Experts of a small language model.
Training: a variant of Muon for the experts, 894M tokens.
Below are experts of layer 4 (counted from 0) of a mixture-of-experts language model. Rows are named router (the router's row for the expert) and show model dimensions 256-319. Each number is 50 + 10 x the weight over its row's rms, rounded and kept within 0 to 99.
Before each expert's rows: a language model's description of what the expert responds to; "raises" lists some tokens whose logits its average output raises strongly, later layers aside. This comes from a sample of Wikipedia text that the model never trained on.

# expert 21
What it handles: Word-internal fragments like f, ay, day, and, if inside compounds and names: Grandfather, crowdfunding, Mandlíková, weightlifter; also F/Day.
raises: "ive", "y", "air", "ab", "an", "iv"
router:37 61 60 45 56 42 38 50 66 62 55 59 38 56 54 61 46 54 40 30 46 54 42 56 35 50 38 45 63 48 67 63 59 50 48 56 67 52 27 48 47 49 54 55 50 46 46 67 47 50 42 61 59 41 62 50 63 52 52 65 54 65 36 53

# expert 36
What it handles: Verb endings -ed, -ered, -ied and whole verbs like won, used, held, released, usually after was or he.
raises: " as", " the", " in"
router:50 59 51 53 47 67 32 50 48 53 64 65 59 63 54 63 43 55 64 52 54 63 46 60 34 49 52 48 52 49 53 62 46 50 57 54 55 38 41 49 62 47 47 50 64 43 59 59 43 56 60 53 49 37 41 50 47 45 68 62 58 56 39 57

# expert 12
What it handles: Single digits and small numbers in dates, year ranges, scores and table cells, e.g. the 9 in 1999 or 4–7.
raises: ",", ".\n\n", "id"
router:40 70 68 47 48 53 46 47 69 63 63 67 31 54 44 54 52 53 60 41 45 59 61 64 31 53 36 42 56 59 60 48 58 54 49 57 54 47 45 42 62 47 50 56 48 45 53 60 45 46 63 47 51 45 46 44 68 53 61 76 45 70 36 60

# expert 50
What it handles: Nationality adjectives like German, British, American, especially before footballer or politician, plus accented pieces in foreign names such as Gérard, Gambier.
raises: "ee", "ay", "ed"
router:60 60 65 56 53 62 37 51 60 54 57 71 52 57 66 51 49 48 61 36 43 63 43 60 47 51 54 57 56 44 55 54 65 37 33 44 60 41 38 49 60 41 53 43 57 52 50 61 47 49 59 51 47 48 67 49 73 57 54 49 47 76 56 63

# expert 2
What it handles: Word-final plural or suffix pieces like -s, -es, -ers, -ions, -ities, often before commas or of, as in offensives, schemes, Hopkins.
raises: " of", ",", " in", ".", " and", " for"
router:46 58 61 46 41 59 47 57 61 52 57 62 41 47 60 60 50 64 67 37 48 52 64 51 42 36 61 54 62 65 49 49 57 64 60 63 59 42 45 53 46 52 45 31 55 46 52 58 38 45 65 55 60 59 39 36 61 38 68 55 56 62 44 56

# expert 31
What it handles: Name pieces like al, N, z, j, ber inside foreign personal and place names, especially Slavic and Spanish, as Natalia, Ukrzaliznytsia, Zalar.
raises: "al", "ible", "ce"
router:51 54 53 39 35 61 39 44 59 55 46 57 36 57 56 42 50 56 50 55 43 56 50 54 41 49 35 53 52 45 62 49 58 70 61 53 58 52 43 36 40 38 63 57 63 51 43 62 40 51 50 55 48 57 56 38 59 49 57 49 41 59 36 74

# expert 5
What it handles: Mid-word pieces like id, od, ud, im, iv, ut inside words and names, e.g. l-id, reg-im-ents, Sa-ud-i, Arna-ud.
raises: "i", "er", "ific", "ag"
router:40 44 64 50 31 49 38 40 60 46 62 54 48 52 49 68 48 59 49 45 44 50 64 51 33 52 50 44 54 44 58 50 52 63 46 40 56 42 57 51 45 53 50 33 50 49 50 51 50 48 57 56 40 50 59 50 56 52 56 79 57 59 58 61

# expert 27
What it handles: Mid-word fragments, mostly at/ats plus ime, ach, olution, inside words like legislatures, satellite, longtime, normatus; also table pipes, Cyrillic bytes.
raises: "ts", "rid", "os"
router:32 58 48 36 42 57 45 44 63 56 56 55 52 50 48 51 44 68 57 41 47 49 67 57 46 40 45 41 52 57 50 69 54 40 50 61 60 50 29 47 57 35 52 65 59 45 46 74 52 38 57 49 46 40 48 55 45 53 52 50 38 65 52 77

# expert 40
What it handles: Single consonant pieces, mainly t, s, r, split inside words and names, such as Pro-t-ection, Darmstad-t, Ir-t-ash, per-h-aps.
raises: "erv", "ade", "ace", "able"
router:38 67 56 55 36 56 44 40 61 65 50 51 51 53 52 68 45 60 46 43 37 54 37 50 50 52 59 50 64 48 50 57 41 65 59 41 63 45 43 43 64 29 58 44 63 43 43 55 30 47 66 58 55 37 62 40 64 55 50 56 51 70 43 60

# expert 44
What it handles: Nouns or noun-initial pieces right after the, a, or a possessive: city, town, river, total, start, arrival, construction, death.
raises: "icated", " than", "ically"
router:43 64 57 56 46 51 41 52 50 58 79 62 38 60 58 58 46 54 56 50 40 60 51 62 16 38 52 56 66 63 58 54 70 52 49 50 53 47 47 54 38 55 41 45 53 30 51 44 46 44 63 44 56 55 55 25 59 49 59 65 45 64 37 67

# expert 49
What it handles: Spaces and blank lines right before years, dates and numbers, as in July 2004, age 77, table cells like 18.
raises: "196", "194", "200", "201", "5", "197"
router:40 60 64 46 29 52 31 62 62 47 55 70 54 57 50 63 54 54 58 47 46 67 51 67 37 53 52 50 68 55 77 63 54 55 52 53 57 34 45 39 47 23 57 61 47 50 57 67 42 46 69 41 52 45 54 44 50 63 55 53 44 69 50 68

# expert 29
What it handles: Table digits and percent signs in statistics rows, plus word pieces like ol, ate, eg, Col, as in adolescent, colonies, watercolour.
raises: "o", "w", "ing", "ant"
router:45 61 60 48 35 48 45 44 49 56 60 53 32 55 47 53 42 56 60 55 43 42 62 52 51 36 59 37 58 50 69 48 55 54 60 47 62 52 46 43 43 30 43 49 68 45 41 57 27 47 62 54 55 61 49 47 70 54 63 72 44 49 31 52

# expert 61
What it handles: Short pieces after c, C or h inside words and names, such as Singapore, capitalist, Cádiz, Creedence, circ, cover.
raises: "ger", "ece", "re", "er"
router:35 57 62 34 42 64 41 50 67 36 50 47 36 57 55 59 42 43 68 28 41 36 52 68 33 50 43 64 54 67 55 44 45 59 50 55 63 41 46 38 50 36 53 32 62 53 51 51 42 38 72 43 39 49 51 55 48 41 70 59 47 46 59 59

# expert 60
What it handles: Mid-word pieces like o, an, ous, ec in words such as thousand, Mesoamerican, reservoir, plus years and million.
raises: "est", "ized", "en", "em"
router:40 61 71 56 41 60 33 44 43 60 53 54 33 44 59 52 46 57 52 32 54 53 49 48 39 65 45 42 68 57 54 55 69 45 55 53 51 48 37 55 50 32 41 56 49 35 49 58 47 42 52 50 34 45 53 29 71 51 54 58 38 59 44 67

# expert 30
What it handles: Final pieces of surnames, US states and place names, such as Taft, Petty, Carolina, -ville, -ton, Texas.
raises: " and", ",", "ing", " or", " of", " the"
router:39 68 73 44 47 52 47 35 54 45 50 57 47 61 55 62 39 61 43 47 49 51 46 59 39 27 53 57 38 57 52 48 61 59 57 65 61 56 48 35 52 45 53 29 48 49 45 64 58 63 58 45 53 49 43 55 65 53 66 52 53 64 40 63

# expert 4
What it handles: Full stops ending sentences, breaks before section headings, and first three digits of years, such as 201 in 2016, 199, 200.
raises: " The", "it", "act", " This"
router:42 57 49 43 46 74 51 42 58 53 78 48 47 54 72 63 48 68 52 50 44 51 54 56 31 51 41 52 52 52 55 44 59 57 49 54 72 44 32 58 61 40 49 43 48 37 49 52 57 44 67 49 47 62 56 40 48 52 50 65 45 57 48 58

# expert 54
What it handles: Word pieces following a capital or small f, such as os in Fos, ez in Fez, oll in follies.
raises: "ts", "ics", "et", "ing", "ic"
router:51 67 55 51 41 66 49 52 56 65 67 54 48 62 76 46 51 57 55 45 48 55 57 47 34 46 58 48 50 47 55 53 61 53 63 63 61 33 33 37 54 45 60 45 73 49 49 53 42 65 54 69 50 36 48 52 57 46 57 47 64 66 43 49

# expert 10
What it handles: Word pieces with l or r inside proper names, especially Slavic and foreign place and person names, such as Bulg-ar-ians, Pod-il, Krasnod-ar, Al, Bar.
raises: "in", "as", "an"
router:40 65 65 61 36 43 44 60 68 48 61 49 41 55 56 46 37 52 58 45 47 61 33 68 46 45 46 42 58 53 52 50 41 48 56 46 79 36 42 40 53 47 44 52 49 55 40 54 45 45 51 59 55 44 58 48 61 55 44 66 49 67 38 61

# expert 59
What it handles: Line-starting hyphens of bullet lists of people or items, and common first names like Robert, Michael, Peter beginning entries.
raises: " The", " the", " and"
router:55 59 72 39 56 68 42 64 61 57 57 53 49 59 67 64 55 52 46 35 44 52 48 66 52 52 52 54 52 61 51 57 55 57 55 53 64 51 51 38 45 37 51 40 59 44 52 55 48 50 62 46 51 63 53 45 68 64 50 64 43 42 33 70